python train.py --num_hidden_layers=11 --hidden_size=256 --n_experts=64 --experts_per_token=4 --d_expert=96 --d_shared_expert=384 --hidden_act="gelu" --moe_layers=[1, 2, 3, 4, 5, 6, 7, 8, 9, 10] --router_score="sigmoid" --normalize_top_k=true --routed_scale=1.0 --balance_loss=0.000804 --balance_bias=true --router_noise=0.05 --router_cosine_scale=14.0 --shared_expert_gate=true --init_std_router=0.0353 --lr_router=0.000256 --vocab_size=2048 --norm="layernorm" --norm_eps=1e-06 --tie_word_embeddings=true --optimizer="muon_variant" --learning_rate=0.00574 --beta1=0.93 --max_grad_norm=1.0 --batch_tokens=[16384, 32768, 49152] --max_seq_len=1024 --train_tokens=293800000 --max_steps=9224 --dataset="wikipedia_en"
Below are experts of layer 7 (counted from 0) of a mixture-of-experts language model. Rows are named router (the router's row for the expert), up (a neuron's input weights, with its number) and show model dimensions 0-255. Each number is 200 + 40 x the weight over its row's rms, rounded and kept within 0 to 999.
Before each expert's rows: a language model's description of what the expert responds to. This comes from a sample of Wikipedia text that the model never trained on.

# expert 54
Final pieces ending personal first names and initials before a surname, such as Willy, Owen, Edoardo, George M., John.
router,199,227,198,190,197,177,167,254,279,181,198,231,253,222,168,171,104,241,210,189,152,183,177,227,243,213,276,178,217,234,162,180,311,180,125,267,132,139,238,216,214,244,190,205,192,248,162,125,162,207,211,147,231,243,198,236,247,106,158,236,214,192,170,173,206,204,214,244,253,220,223,241,260,194,173,178,219,178,276,211,238,258,212,250,192,177,183,250,184,202,188,140,167,151,225,157,218,209,143,170,241,220,210,242,162,219,180,229,141,188,165,260,126,190,232,158,168,210,149,159,178,225,140,250,171,248,221,185,142,214,172,215,192,178,203,239,249,192,186,229,225,290,144,217,249,181,241,151,247,238,195,164,222,204,149,226,241,178,202,172,162,184,325,168,181,288,173,250,222,216,170,276,190,152,180,260,208,270,193,252,284,283,201,212,131,175,189,166,113,248,149,148,171,191,176,193,195,165,165,207,230,160,219,199,199,203,177,207,223,302,180,154,202,175,168,159,213,168,163,169,186,240,181,191,204,145,202,210,282,270,185,140,182,162,175,185,246,206,147,222,208,194,183,218,262,201,113,171,195,167,272,196,167,174,163,261
up0,161,259,192,154,157,247,216,203,232,215,187,238,205,255,251,210,154,254,243,157,191,299,183,173,183,245,256,218,221,234,172,189,192,218,208,236,132,182,209,196,230,258,225,172,185,282,160,184,212,185,266,157,165,287,251,160,175,247,180,160,162,201,182,175,193,228,238,223,249,135,126,166,227,257,171,195,201,157,200,164,253,195,237,229,220,352,212,170,172,237,175,243,142,205,227,98,191,150,182,208,157,170,175,99,191,190,281,164,193,155,136,188,252,263,175,224,201,197,194,208,209,211,187,234,143,180,200,155,179,214,251,215,180,252,186,140,213,161,110,220,216,224,212,159,272,172,239,191,146,174,211,121,286,176,255,212,184,211,196,244,175,124,267,186,201,164,218,207,148,143,188,224,195,227,188,129,195,206,234,211,193,275,205,208,197,192,187,157,182,189,193,174,149,164,165,175,215,168,160,234,162,246,153,308,263,188,249,200,175,147,185,276,143,137,168,285,229,219,171,226,229,229,148,218,139,199,208,173,271,266,231,248,217,190,181,176,241,191,173,145,168,136,207,199,171,220,203,167,230,196,260,215,235,212,235,221

# expert 37
Word endings and words like first, second, north, east, -ern, -est, -ext closing a word before of, in, and.
router,173,229,167,129,222,212,232,264,227,180,205,190,229,237,201,201,115,219,206,222,163,204,137,254,272,219,187,202,160,243,211,243,282,150,206,249,230,171,193,249,172,257,211,252,191,162,210,115,134,239,208,118,230,185,204,228,259,172,168,185,232,195,205,237,232,188,205,173,181,210,198,207,273,201,118,156,126,176,223,280,279,242,251,229,202,157,135,171,152,222,156,202,251,148,159,141,221,194,242,159,203,246,172,164,237,211,191,145,193,253,173,189,176,214,195,210,129,161,216,177,182,166,194,218,221,297,216,216,151,281,230,222,200,198,146,214,164,169,217,239,235,148,188,215,237,151,170,208,212,134,184,167,178,227,248,209,191,184,213,193,168,179,279,148,121,234,196,253,187,186,236,202,137,270,217,219,184,270,228,219,245,221,210,199,178,182,180,175,209,240,210,174,236,189,199,188,200,196,151,251,197,156,204,172,147,251,152,132,209,233,207,237,229,209,229,204,199,128,161,271,229,171,188,236,283,158,179,160,295,265,187,194,270,167,197,232,306,196,129,184,214,150,179,220,244,214,89,151,275,155,140,128,207,140,203,215
up0,233,223,124,162,185,174,225,297,191,148,186,232,268,211,189,151,260,235,215,224,141,173,153,246,168,150,128,219,247,179,244,248,247,217,228,207,247,169,149,174,153,171,211,141,159,246,193,180,174,189,160,182,198,228,236,238,198,143,174,215,232,210,209,194,218,177,227,68,137,259,216,190,164,205,191,215,146,193,196,200,225,185,313,225,252,168,235,188,191,187,236,200,213,140,189,213,228,251,265,260,223,233,162,199,184,192,273,202,202,224,206,198,154,203,233,152,132,176,174,182,223,237,181,246,205,198,176,184,206,274,187,235,198,224,252,211,255,230,266,161,175,283,191,196,213,238,251,171,181,242,197,194,159,228,278,128,236,121,207,241,192,193,198,165,170,195,248,264,125,199,212,203,216,224,306,190,207,132,238,228,244,230,213,174,105,198,164,185,168,222,96,261,227,176,166,170,202,204,144,201,172,202,164,176,270,174,191,206,246,145,176,218,231,300,134,185,121,152,209,263,179,187,188,238,227,190,147,176,164,220,153,193,207,240,156,220,262,199,181,237,190,165,175,166,265,198,168,127,238,193,207,182,154,119,250,271

# expert 34
Year digits in date ranges and list entries, and heading words after a blank line, e.g. "See also", Bibliography, Physical, Doubles, 2016–2017.
router,236,248,144,142,197,190,229,260,214,164,212,187,228,163,235,177,143,258,283,160,223,174,151,199,276,190,246,204,234,214,157,226,246,188,178,170,192,204,218,154,267,294,134,176,271,222,222,122,234,327,224,184,186,233,131,209,187,133,225,211,168,174,199,180,219,261,183,187,232,235,228,257,212,240,178,142,233,297,136,155,227,213,196,200,198,238,250,162,213,219,150,213,248,155,293,157,203,204,245,224,198,125,146,206,208,187,255,204,189,246,133,217,146,219,142,195,193,208,240,168,176,235,256,236,282,190,200,265,176,224,181,128,134,237,132,173,140,169,205,220,163,218,201,269,227,226,245,156,229,204,226,128,221,229,171,165,264,209,168,185,280,132,161,187,155,186,222,210,131,179,206,208,220,214,173,153,242,239,208,224,210,245,141,166,231,150,178,184,182,241,166,186,227,173,195,192,204,172,101,186,150,155,213,139,215,209,212,131,238,250,208,204,177,179,167,220,255,187,216,225,252,247,225,179,160,174,217,163,235,194,182,167,176,194,184,258,241,279,182,224,197,258,220,201,259,226,127,159,238,156,266,166,182,168,128,205
up0,205,203,187,240,204,235,223,180,143,168,208,175,239,199,199,190,217,239,168,220,209,250,190,227,210,238,166,192,231,213,220,174,237,130,232,180,170,151,207,265,216,156,188,225,267,255,232,245,218,199,167,164,246,178,162,149,213,160,268,142,230,232,124,168,210,190,242,211,250,210,214,238,150,229,192,218,240,199,181,188,170,158,210,200,171,163,210,197,183,175,173,171,133,174,317,190,190,127,199,153,219,214,210,144,233,225,242,150,191,174,160,177,167,107,109,248,256,213,210,113,267,209,214,200,216,262,189,177,199,240,152,210,224,140,176,203,190,184,113,281,174,263,160,240,123,236,159,186,230,226,202,193,241,264,177,156,218,266,221,219,303,139,193,120,161,206,183,176,197,189,242,146,281,227,154,130,247,164,245,268,180,254,186,185,149,186,188,240,205,219,166,208,134,212,277,241,196,168,164,190,186,223,262,234,238,172,238,174,160,188,139,178,242,161,174,168,232,196,242,217,190,158,178,277,209,130,222,176,219,156,223,157,230,268,102,193,213,336,167,199,204,202,206,229,170,234,210,230,203,191,186,318,232,191,182,228

# expert 29
Digit tokens and cell pipes inside statistics and results tables, e.g. goals, appearances, scores like 24 |, 38, 100.
router,193,264,245,161,193,201,201,228,197,164,257,210,209,222,299,158,123,226,193,156,147,278,160,189,255,244,256,185,190,237,163,143,249,113,201,209,160,253,185,205,184,205,163,272,164,222,206,119,226,202,235,146,249,198,186,155,154,123,169,158,201,124,185,126,203,186,200,205,231,198,171,204,180,174,196,245,261,234,192,216,188,273,229,187,212,258,175,208,187,215,253,264,187,185,257,161,177,204,179,164,271,162,201,246,141,201,158,163,242,198,130,251,110,221,135,170,171,191,224,112,179,233,152,216,183,275,178,260,132,200,173,116,220,221,211,169,175,203,255,142,186,218,176,243,195,250,155,214,175,192,229,114,258,216,185,276,161,182,178,172,210,161,234,172,224,257,186,231,205,127,203,240,235,190,253,236,218,299,237,253,180,213,180,196,194,146,176,244,216,223,186,161,181,181,177,161,195,191,151,177,147,238,229,183,253,219,189,180,164,207,254,95,199,208,215,183,257,234,187,243,214,192,146,191,172,155,232,196,250,256,171,193,242,144,166,193,261,214,197,240,250,119,172,262,256,166,144,179,158,135,195,165,222,173,160,253
up0,247,182,212,221,161,249,202,223,247,213,235,176,151,230,236,131,164,291,169,218,238,179,187,186,189,213,210,142,313,172,231,179,235,217,133,155,127,217,192,273,187,293,210,222,214,194,174,149,184,256,238,239,247,198,176,184,221,225,205,149,200,166,174,196,223,199,293,239,198,282,189,194,226,158,93,154,228,181,242,194,192,165,130,229,167,171,210,125,143,197,215,249,215,223,231,163,201,199,201,164,264,222,213,230,94,264,253,237,167,235,167,157,189,170,211,180,153,245,189,208,150,98,241,278,206,201,239,177,199,209,227,161,289,219,127,217,136,220,100,200,208,184,225,223,253,223,172,192,195,174,145,224,260,175,178,169,181,275,202,195,216,114,171,201,99,120,166,199,200,234,216,197,287,181,223,164,176,216,159,230,171,189,175,181,190,202,228,169,130,229,199,246,189,187,262,230,181,269,231,249,238,242,134,195,228,197,193,126,169,242,229,178,184,234,176,168,184,165,201,223,195,163,187,183,227,149,223,171,234,214,211,214,263,191,118,167,253,155,235,197,228,151,248,196,258,216,193,259,207,227,245,186,191,139,191,246

# expert 43
Raw UTF-8 byte pieces of Korean, Chinese or Cyrillic text, plus stray endings like om, os, s, closing parentheses, digits.
router,264,226,209,145,272,166,205,242,201,220,196,177,246,160,220,157,181,278,234,132,194,251,189,196,311,283,283,134,260,193,157,203,149,177,161,173,173,212,250,194,222,192,192,180,214,195,208,149,155,197,243,227,256,235,216,190,197,123,184,216,203,233,227,99,177,252,236,160,220,204,210,240,211,170,157,204,141,270,228,170,265,216,140,185,177,179,179,180,165,156,265,241,188,239,213,215,241,209,196,139,255,151,211,208,170,201,274,249,254,176,211,211,202,228,93,164,124,161,253,200,74,270,131,206,282,208,181,270,220,223,203,158,160,169,230,186,225,246,222,176,247,185,150,258,208,198,250,195,174,155,191,172,246,244,225,185,208,226,250,161,166,147,194,186,271,259,180,216,189,150,207,227,139,265,198,192,263,180,260,243,194,269,231,171,191,176,191,150,145,225,207,242,220,183,234,178,263,194,151,225,127,173,170,219,215,258,197,210,214,218,239,158,168,146,166,233,239,186,181,220,169,177,160,214,105,184,221,192,212,230,162,230,195,147,230,212,256,216,157,217,225,175,246,162,232,169,108,190,160,160,174,222,157,164,178,162
up0,175,176,209,145,235,228,206,186,185,274,212,220,253,230,189,232,197,211,206,152,189,229,207,168,181,243,180,164,241,197,153,222,197,177,203,188,162,111,195,235,180,254,232,186,157,216,223,224,253,172,231,235,191,204,218,229,206,167,137,197,238,201,142,177,175,193,208,114,179,152,312,210,213,118,219,170,205,237,221,283,217,153,118,182,232,122,205,163,316,196,176,249,239,195,259,166,134,190,209,120,181,211,140,213,139,220,192,241,215,218,165,205,237,199,120,167,188,179,159,195,146,206,199,189,165,234,204,221,192,137,262,211,267,229,179,172,150,195,165,222,239,146,135,214,160,207,240,234,203,183,239,155,261,161,212,203,239,235,219,196,265,220,251,186,220,257,231,190,272,216,122,202,175,272,293,138,149,129,219,176,183,205,224,214,252,159,139,168,253,240,173,160,156,193,266,228,172,186,178,251,234,269,245,225,229,175,180,232,201,189,239,194,134,186,167,191,171,176,201,95,303,209,256,260,138,171,169,174,200,210,257,209,224,169,274,250,196,189,183,229,191,249,239,246,249,128,199,140,153,132,168,167,166,201,210,237

# expert 41
Word-final or medial s-containing pieces such as -s, -es, -ers, -is, -ies, usually plurals before punctuation, e.g. Smurf-s, Telev-is-ion, Eccl-es-iastically.
router,209,194,181,158,297,218,215,198,164,178,137,138,189,196,254,173,150,244,246,173,139,272,257,246,248,177,222,134,240,225,243,254,242,180,195,156,205,175,134,233,156,169,214,214,175,250,234,184,186,212,185,245,206,273,173,150,285,163,190,229,233,115,139,152,189,204,208,205,170,179,230,221,294,205,214,218,179,181,181,191,216,249,201,237,220,173,188,210,181,228,205,189,198,178,226,134,236,227,221,129,172,149,209,128,177,157,211,157,222,195,131,179,194,190,111,178,141,181,311,170,139,220,186,225,207,162,283,238,134,209,259,129,196,194,214,165,199,214,275,211,163,232,229,254,188,158,241,140,183,200,188,161,218,206,187,193,207,162,334,172,230,167,250,188,216,214,194,167,152,163,202,224,210,219,197,183,335,145,250,213,293,205,194,150,171,190,233,161,247,243,224,285,266,121,271,263,227,195,201,211,163,217,192,237,225,231,209,185,173,238,208,234,257,190,186,191,205,210,190,230,236,189,213,199,227,182,209,221,207,176,166,171,258,188,189,158,236,217,190,182,242,180,176,208,263,183,126,207,193,120,207,142,113,129,165,202
up0,234,197,208,84,225,257,242,213,219,262,208,254,162,236,205,215,180,195,225,192,225,232,178,160,212,171,196,194,189,164,238,182,159,183,203,156,209,139,237,220,197,210,195,216,184,219,218,164,108,213,178,180,210,238,196,251,207,135,141,196,185,151,197,134,226,211,224,261,205,183,209,174,222,228,214,170,236,203,194,188,215,204,249,186,312,251,254,267,155,247,269,237,215,188,244,173,224,240,238,222,162,225,225,149,265,192,204,197,230,196,232,178,162,195,92,204,149,196,229,251,138,187,138,206,185,141,212,234,201,167,251,160,234,207,230,155,197,217,161,229,217,210,212,269,247,161,305,197,240,231,222,231,159,187,227,222,159,168,208,173,192,218,151,209,251,197,171,149,173,192,230,225,187,224,142,221,199,234,207,139,259,313,207,271,112,244,201,209,270,298,150,230,194,160,162,233,157,105,191,213,130,225,199,184,207,190,169,118,172,229,208,216,268,209,155,216,127,175,160,185,195,164,313,251,212,150,195,175,177,103,128,265,229,186,216,196,195,172,211,256,218,203,112,152,158,229,126,176,181,214,204,243,179,201,209,114

# expert 38
Table cell separators at row starts and single digits in numbers, coordinates and vote counts in Wikipedia tables.
router,196,292,119,160,226,228,184,270,144,195,175,174,254,202,270,136,207,220,271,112,109,268,181,205,200,183,175,234,248,234,125,176,221,159,219,162,171,262,159,187,186,197,237,253,196,295,202,94,137,252,213,175,159,179,274,201,238,215,232,224,185,144,158,99,150,212,232,135,198,162,188,201,219,213,194,152,132,164,195,231,223,279,192,183,191,168,130,216,259,133,176,206,205,165,224,184,181,242,211,174,238,196,209,237,190,202,210,165,213,261,130,293,192,231,225,185,178,244,243,152,210,267,246,222,236,215,236,264,184,220,159,202,168,219,194,166,234,170,190,205,235,205,139,147,202,180,188,194,233,218,152,153,190,232,152,175,248,125,220,237,170,123,198,221,247,296,193,216,211,217,181,244,146,279,159,223,228,214,189,190,179,229,197,242,158,226,221,172,195,280,204,204,220,181,204,227,219,147,169,217,222,212,218,176,220,188,184,113,224,229,211,179,161,170,182,193,205,259,148,139,266,282,228,206,106,129,254,222,243,256,151,188,213,222,203,174,239,253,142,176,185,198,186,212,287,211,187,182,190,180,178,192,205,192,167,168
up0,216,173,198,174,261,233,202,165,185,155,133,239,189,143,261,175,159,173,216,198,184,156,170,198,121,195,165,209,193,146,212,242,211,180,225,187,173,193,190,191,173,234,165,223,202,157,151,167,214,232,235,261,219,203,155,211,212,137,250,233,137,197,181,214,239,248,202,177,147,133,249,213,177,186,265,179,140,267,185,176,197,188,227,178,193,222,140,204,220,173,221,153,138,200,214,193,223,170,194,236,248,207,205,234,235,222,148,220,235,334,220,203,141,130,137,234,178,246,216,201,144,214,268,205,202,123,196,275,222,221,138,159,190,197,156,209,215,193,169,240,234,175,257,246,175,170,226,205,175,251,197,146,183,215,177,230,162,142,234,191,232,205,267,179,139,233,263,175,165,225,187,182,209,193,144,159,244,230,139,133,243,277,192,173,250,177,167,265,226,279,238,211,123,275,149,192,222,220,209,190,321,229,277,182,236,191,174,205,232,192,301,257,133,286,186,194,206,227,101,195,272,204,241,191,180,200,181,138,204,208,215,193,144,268,205,266,207,207,151,157,191,232,204,269,179,211,198,226,146,205,235,181,211,309,162,141

# expert 10
Articles, quantifiers and adverbs before a noun phrase (the, a, most, only, two, several), plus -ly endings as in short-ly.
router,258,235,167,193,195,223,197,262,187,195,158,226,248,190,153,102,183,232,267,200,154,192,205,107,176,200,203,141,238,233,252,281,217,197,187,236,208,224,151,277,170,216,240,181,216,235,171,173,130,230,189,143,264,223,174,264,195,144,285,182,179,161,119,223,231,221,217,226,206,141,205,166,229,162,191,161,208,158,230,159,276,204,189,192,165,273,178,173,187,222,174,196,172,186,275,158,200,161,214,176,237,183,178,234,151,246,225,134,164,276,104,145,161,196,220,134,211,202,178,144,156,201,161,283,206,269,209,177,252,227,213,221,252,195,198,238,201,215,277,221,169,268,148,196,189,200,174,211,189,211,179,127,230,140,170,235,204,251,214,147,219,185,211,159,227,241,131,195,189,192,203,211,196,233,239,258,224,233,185,176,206,251,116,195,125,170,253,184,224,266,194,222,175,179,206,187,174,214,238,207,157,141,240,222,234,228,180,158,204,186,186,173,173,186,222,162,190,197,187,247,247,172,199,177,221,237,126,165,260,220,219,166,217,198,226,150,293,226,155,180,202,199,151,324,224,235,109,245,260,115,160,208,83,204,175,193
up0,232,205,150,277,203,240,210,238,217,191,179,185,202,234,161,190,271,160,176,268,223,208,212,180,247,166,207,197,150,182,267,216,150,187,261,180,249,216,172,242,210,239,266,236,212,223,149,180,185,201,212,210,155,210,191,213,188,174,227,201,210,198,240,203,157,249,196,252,225,219,213,194,240,174,201,198,140,236,204,210,215,179,204,164,220,179,144,220,190,196,261,226,176,141,244,232,153,151,265,198,203,125,149,200,132,149,191,209,159,195,207,188,234,212,211,153,213,227,208,196,241,205,131,151,219,169,104,193,145,216,206,239,206,284,256,213,82,240,261,209,220,210,243,162,123,189,170,225,175,213,194,208,185,205,270,190,123,147,262,176,151,200,122,223,184,226,161,219,246,243,239,192,207,299,204,173,196,261,160,218,184,224,192,221,240,113,195,221,235,213,246,178,187,205,270,215,174,203,147,269,213,201,107,197,194,186,83,254,118,187,201,218,138,169,231,153,174,160,98,187,201,206,181,275,293,210,266,269,221,160,194,216,218,116,193,251,206,161,161,249,306,184,204,145,190,111,145,158,209,181,220,169,188,166,255,204

# expert 25
Word-final suffix pieces that finish a word, such as -al, -ial, -ic, -ing, -tion, -sion, in politic-al, soc-ial, electr-ic.
router,196,211,215,158,186,217,199,223,220,195,181,194,296,170,157,189,181,172,164,192,219,189,274,201,271,245,257,215,259,274,193,210,227,252,174,238,100,194,200,221,165,196,192,191,240,165,149,149,138,257,316,165,213,166,167,188,308,156,253,246,201,180,216,159,131,259,295,174,244,226,169,241,299,204,139,122,153,205,178,231,198,152,190,176,194,204,132,178,226,182,170,134,190,145,176,152,171,194,242,194,181,204,217,173,204,240,207,203,142,253,154,196,178,207,189,160,161,170,230,148,164,242,164,173,234,210,183,226,112,284,231,139,222,208,167,250,169,300,160,177,231,268,217,225,307,185,169,220,234,184,215,135,274,175,195,219,206,170,203,183,170,154,217,204,157,245,93,225,170,171,204,176,211,216,240,200,241,254,159,225,227,167,193,222,143,189,228,209,220,234,235,141,218,193,181,173,208,175,174,211,172,188,177,200,160,221,132,189,205,240,225,225,156,214,141,141,179,208,180,264,238,196,248,189,165,160,200,252,295,271,178,206,206,116,171,216,224,261,161,285,228,196,218,250,250,210,159,198,186,163,174,213,203,178,177,220
up0,203,241,146,224,226,126,267,156,167,206,194,224,177,244,246,203,172,167,207,201,203,198,215,201,159,258,191,172,304,272,186,173,217,249,193,217,167,205,216,191,237,263,199,227,151,267,169,212,166,195,257,179,166,230,216,184,195,162,225,155,158,117,268,227,223,238,299,147,212,171,207,238,262,217,191,170,183,193,257,188,147,167,134,184,214,223,172,208,129,190,192,258,251,131,112,205,203,181,142,154,169,137,177,197,268,212,216,228,212,158,184,188,175,197,178,190,109,187,231,143,225,193,184,175,217,223,213,186,249,148,188,199,189,173,160,323,245,243,111,259,160,193,150,165,180,188,195,232,192,157,161,262,292,247,285,268,232,171,148,170,176,188,196,194,243,247,164,287,166,191,224,186,232,245,289,157,231,247,206,185,220,179,132,208,177,207,191,153,218,234,198,296,183,275,243,114,135,234,225,180,157,150,226,231,244,276,223,188,241,152,226,174,185,240,165,233,208,128,200,211,196,278,216,185,159,182,176,211,153,210,160,227,201,154,195,183,228,283,231,211,142,215,198,169,172,189,178,217,249,219,190,146,203,209,204,233

# expert 33
Articles, possessives and subject pronouns opening a noun phrase, such as the, a, his, their, this, she, plus opening quotes.
router,219,301,221,148,195,201,220,255,174,192,162,241,221,211,180,133,149,249,243,124,166,163,195,140,180,198,201,169,213,230,209,250,225,205,138,144,183,263,197,205,202,204,199,204,223,186,184,175,167,213,168,181,266,214,235,245,256,198,240,207,204,163,171,177,193,244,302,190,221,157,180,210,270,184,148,226,213,230,236,177,283,206,211,206,156,268,215,179,177,225,176,242,185,186,185,198,223,208,195,119,237,128,181,200,156,269,198,163,161,286,197,161,113,160,243,214,166,183,246,163,124,213,146,293,227,247,226,179,211,195,274,142,183,223,215,190,175,271,203,156,210,188,155,177,190,178,151,227,206,238,222,141,271,187,163,261,252,223,248,219,209,242,294,171,233,171,185,195,162,218,209,218,216,283,226,217,183,224,245,158,274,234,202,207,169,214,187,126,249,223,162,205,183,201,222,126,218,229,148,252,239,159,288,151,219,187,145,187,139,176,226,124,210,190,206,195,213,178,207,219,260,256,152,204,203,205,200,195,240,223,195,170,206,201,168,192,275,221,169,181,250,141,126,309,274,231,128,216,247,106,204,260,135,169,150,216
up0,148,216,191,165,170,199,156,171,110,224,68,246,209,151,209,194,201,158,162,200,185,76,184,214,210,244,211,108,276,162,227,212,181,197,238,195,227,133,208,225,187,254,217,200,189,176,260,282,151,279,188,204,234,248,242,240,228,164,241,315,177,209,277,180,208,191,182,206,106,206,197,201,211,217,146,191,247,184,281,210,211,151,194,197,202,176,175,261,171,247,198,244,168,187,194,176,200,147,207,213,195,217,185,218,231,225,217,165,182,258,176,202,140,201,171,235,228,173,230,199,203,178,224,197,209,200,173,120,178,176,182,110,159,164,160,271,262,145,210,225,156,209,183,242,260,195,183,139,299,115,178,180,259,221,220,186,169,222,160,179,246,165,202,218,181,236,180,249,176,217,190,193,225,172,181,190,234,170,198,174,218,196,270,198,198,283,130,190,210,201,218,228,226,264,252,156,222,196,150,257,201,148,179,185,267,201,215,174,157,196,269,227,158,280,209,175,146,236,199,220,220,232,282,181,214,177,234,246,217,278,263,168,216,203,265,169,161,228,166,212,123,199,217,272,157,134,240,241,232,158,176,211,166,182,118,183

# expert 9
Word-final or mid-word pieces like tion, ity, own, ment, est completing longer words before punctuation, such as breakdown, revolutionaries, Destiny.
router,199,206,213,226,249,165,286,256,181,121,217,172,301,220,297,191,110,182,185,181,170,239,205,266,248,196,222,208,203,255,178,197,181,153,184,184,190,194,172,194,132,133,204,193,268,256,234,183,199,196,241,137,244,181,174,143,257,88,255,179,247,202,192,109,180,212,234,183,217,221,210,193,219,157,222,199,198,232,168,177,225,194,191,220,180,226,188,161,168,187,212,153,152,184,185,169,211,235,272,179,188,183,163,135,233,164,267,123,173,263,251,192,178,239,139,136,180,194,248,132,180,260,148,200,227,190,185,194,165,214,280,176,196,257,175,209,198,182,263,179,295,233,194,248,240,193,238,235,197,227,200,161,212,212,183,153,236,214,175,200,236,209,204,195,222,206,217,158,181,171,144,230,153,236,190,217,268,158,223,205,302,265,205,117,154,184,194,189,257,219,157,300,184,167,186,201,216,245,193,188,156,220,216,231,194,208,157,168,146,222,270,193,153,173,192,133,219,250,113,307,170,220,238,250,229,139,185,221,233,283,149,167,247,215,227,195,274,151,98,252,240,200,183,202,198,160,202,180,194,164,214,184,206,176,188,242
up0,159,224,197,179,180,201,242,146,183,207,152,146,226,183,237,194,229,166,202,98,250,211,275,229,266,200,196,203,157,219,154,251,208,242,248,194,177,227,203,137,211,189,216,136,218,249,96,202,195,153,173,238,173,188,178,178,225,171,167,175,205,207,229,210,156,153,153,207,234,220,207,208,137,170,265,124,131,234,231,203,161,188,205,245,190,208,173,254,240,106,245,309,199,225,214,176,165,182,198,209,192,217,165,192,248,194,269,173,147,233,186,181,252,225,158,184,275,164,224,178,182,204,198,209,211,168,238,234,188,181,234,159,211,171,229,221,113,222,168,256,268,261,170,149,214,240,289,148,215,202,214,106,181,257,182,192,272,236,134,208,245,183,270,174,208,218,139,156,201,148,99,206,267,251,207,180,160,204,249,248,311,208,156,184,154,294,253,184,223,286,198,242,216,180,170,206,225,199,223,133,197,177,243,176,243,218,152,166,197,244,264,184,221,239,166,237,239,214,163,212,192,235,190,221,118,251,150,208,177,182,231,128,181,222,194,192,224,147,124,143,201,169,256,190,209,128,189,188,243,148,187,230,210,156,223,213

# expert 19
Mid-word pieces built on u, ur, ul, un, ir, as in feat-ur-ed, revol-u-tion, spec-ul-ated, un(controlled), Arm(y).
router,139,160,216,242,170,135,196,249,280,196,242,244,249,216,253,166,191,300,143,162,139,152,214,183,186,170,168,193,195,293,243,290,241,134,153,254,211,258,74,224,185,181,195,209,225,196,196,141,199,198,201,241,188,191,283,159,207,172,209,253,190,200,173,152,197,181,248,187,241,161,233,235,194,130,188,240,184,149,118,160,191,209,167,183,221,172,207,182,140,133,196,207,212,233,193,170,204,196,207,243,252,170,245,181,168,202,193,208,160,287,180,212,189,246,150,202,219,205,163,154,176,215,190,257,251,201,170,217,253,227,213,184,134,288,242,250,139,240,183,149,216,218,181,218,157,199,211,169,190,222,161,186,222,276,153,234,208,230,200,209,236,228,245,194,190,234,143,184,266,183,183,228,275,287,221,196,269,309,199,208,138,263,158,140,150,191,137,223,179,264,141,197,215,178,215,234,151,144,173,204,229,138,245,209,212,140,181,199,170,226,178,252,181,185,132,129,220,181,184,182,203,130,202,230,133,214,217,208,253,224,145,255,203,206,231,209,235,248,175,237,180,147,150,255,254,190,208,206,233,185,226,214,218,118,130,184
up0,199,185,184,232,210,168,143,236,149,220,249,241,138,268,218,176,180,212,182,163,150,234,172,137,180,180,213,126,204,207,208,291,184,182,192,222,271,220,172,224,215,126,166,211,170,198,224,196,229,231,166,214,193,179,199,251,216,186,180,275,221,191,230,192,236,215,229,256,236,182,240,198,268,159,195,165,204,214,101,232,126,212,116,212,165,236,162,136,230,233,207,229,196,162,179,195,255,199,223,212,177,210,210,243,119,213,204,105,173,259,204,131,159,153,284,159,148,257,230,162,178,237,184,283,243,229,173,204,139,185,189,263,193,295,238,207,197,225,156,65,244,205,261,240,212,196,255,235,259,237,129,209,218,198,189,195,171,235,200,188,220,148,222,159,236,232,139,199,239,246,168,260,186,151,229,246,195,217,240,196,151,196,177,137,180,247,214,174,199,223,177,177,137,165,186,225,262,194,195,304,210,158,252,145,220,182,188,241,304,173,225,240,182,215,202,194,169,219,162,184,207,163,167,183,169,141,215,284,180,232,152,259,151,212,227,158,240,200,111,228,205,171,185,234,123,205,211,269,180,201,169,260,180,182,162,268

# expert 22
Final pieces of country, nationality, state and personal names, e.g. Russi-an, Norweg-ian, Swed-en, Kans-as, U.S., William.
router,147,201,191,141,268,190,238,204,263,191,276,240,302,235,201,160,130,209,172,221,150,171,217,243,254,197,290,223,193,197,177,164,304,196,153,318,221,201,202,278,206,240,194,229,217,219,193,167,140,198,276,139,200,271,203,214,249,166,177,218,191,145,196,183,98,261,254,229,240,237,247,262,228,211,217,166,172,155,271,215,252,243,235,238,207,130,169,210,129,208,246,137,175,145,184,144,237,251,173,156,209,235,189,185,208,213,179,233,152,185,189,235,130,180,196,167,226,216,176,179,165,270,185,257,199,227,254,231,99,238,178,147,146,189,222,220,183,233,136,188,180,216,150,213,277,198,226,206,222,215,203,126,232,241,220,226,186,175,186,183,129,192,255,189,174,256,252,277,221,207,178,187,211,213,162,190,158,248,221,215,273,231,161,198,144,156,211,148,133,216,140,164,191,155,204,131,154,238,154,184,190,182,254,211,160,173,173,234,248,227,202,186,168,187,185,149,177,190,189,229,233,244,211,201,190,159,191,160,269,246,195,140,234,186,134,239,186,255,140,252,168,228,185,240,236,235,180,218,196,147,216,218,153,212,144,176
up0,220,179,173,186,202,226,228,191,201,210,193,179,169,210,305,210,131,224,237,234,192,195,167,275,218,247,191,172,321,186,141,140,129,172,180,230,213,145,160,230,281,163,157,207,267,253,146,134,144,248,178,197,197,188,238,113,244,167,155,187,177,217,124,189,166,173,198,232,234,190,141,216,223,250,211,226,195,175,171,161,244,244,97,204,129,216,166,218,183,225,264,232,208,118,201,204,251,149,159,196,188,189,211,199,196,98,207,247,227,191,228,210,163,217,174,236,203,155,131,137,192,177,208,252,232,161,188,236,219,193,216,215,193,171,188,260,229,257,179,229,277,239,130,219,301,140,209,259,208,201,214,207,243,222,199,171,219,218,205,239,242,199,253,127,188,239,279,233,225,193,250,178,221,214,207,134,245,178,166,191,135,195,175,257,136,262,208,266,201,192,168,185,169,189,239,189,205,199,104,121,149,216,281,183,275,182,220,166,285,167,130,199,223,218,167,189,286,230,200,259,239,232,172,156,204,218,244,209,153,207,213,220,209,233,166,174,177,225,158,133,154,207,186,218,169,234,190,213,181,198,219,197,259,197,195,136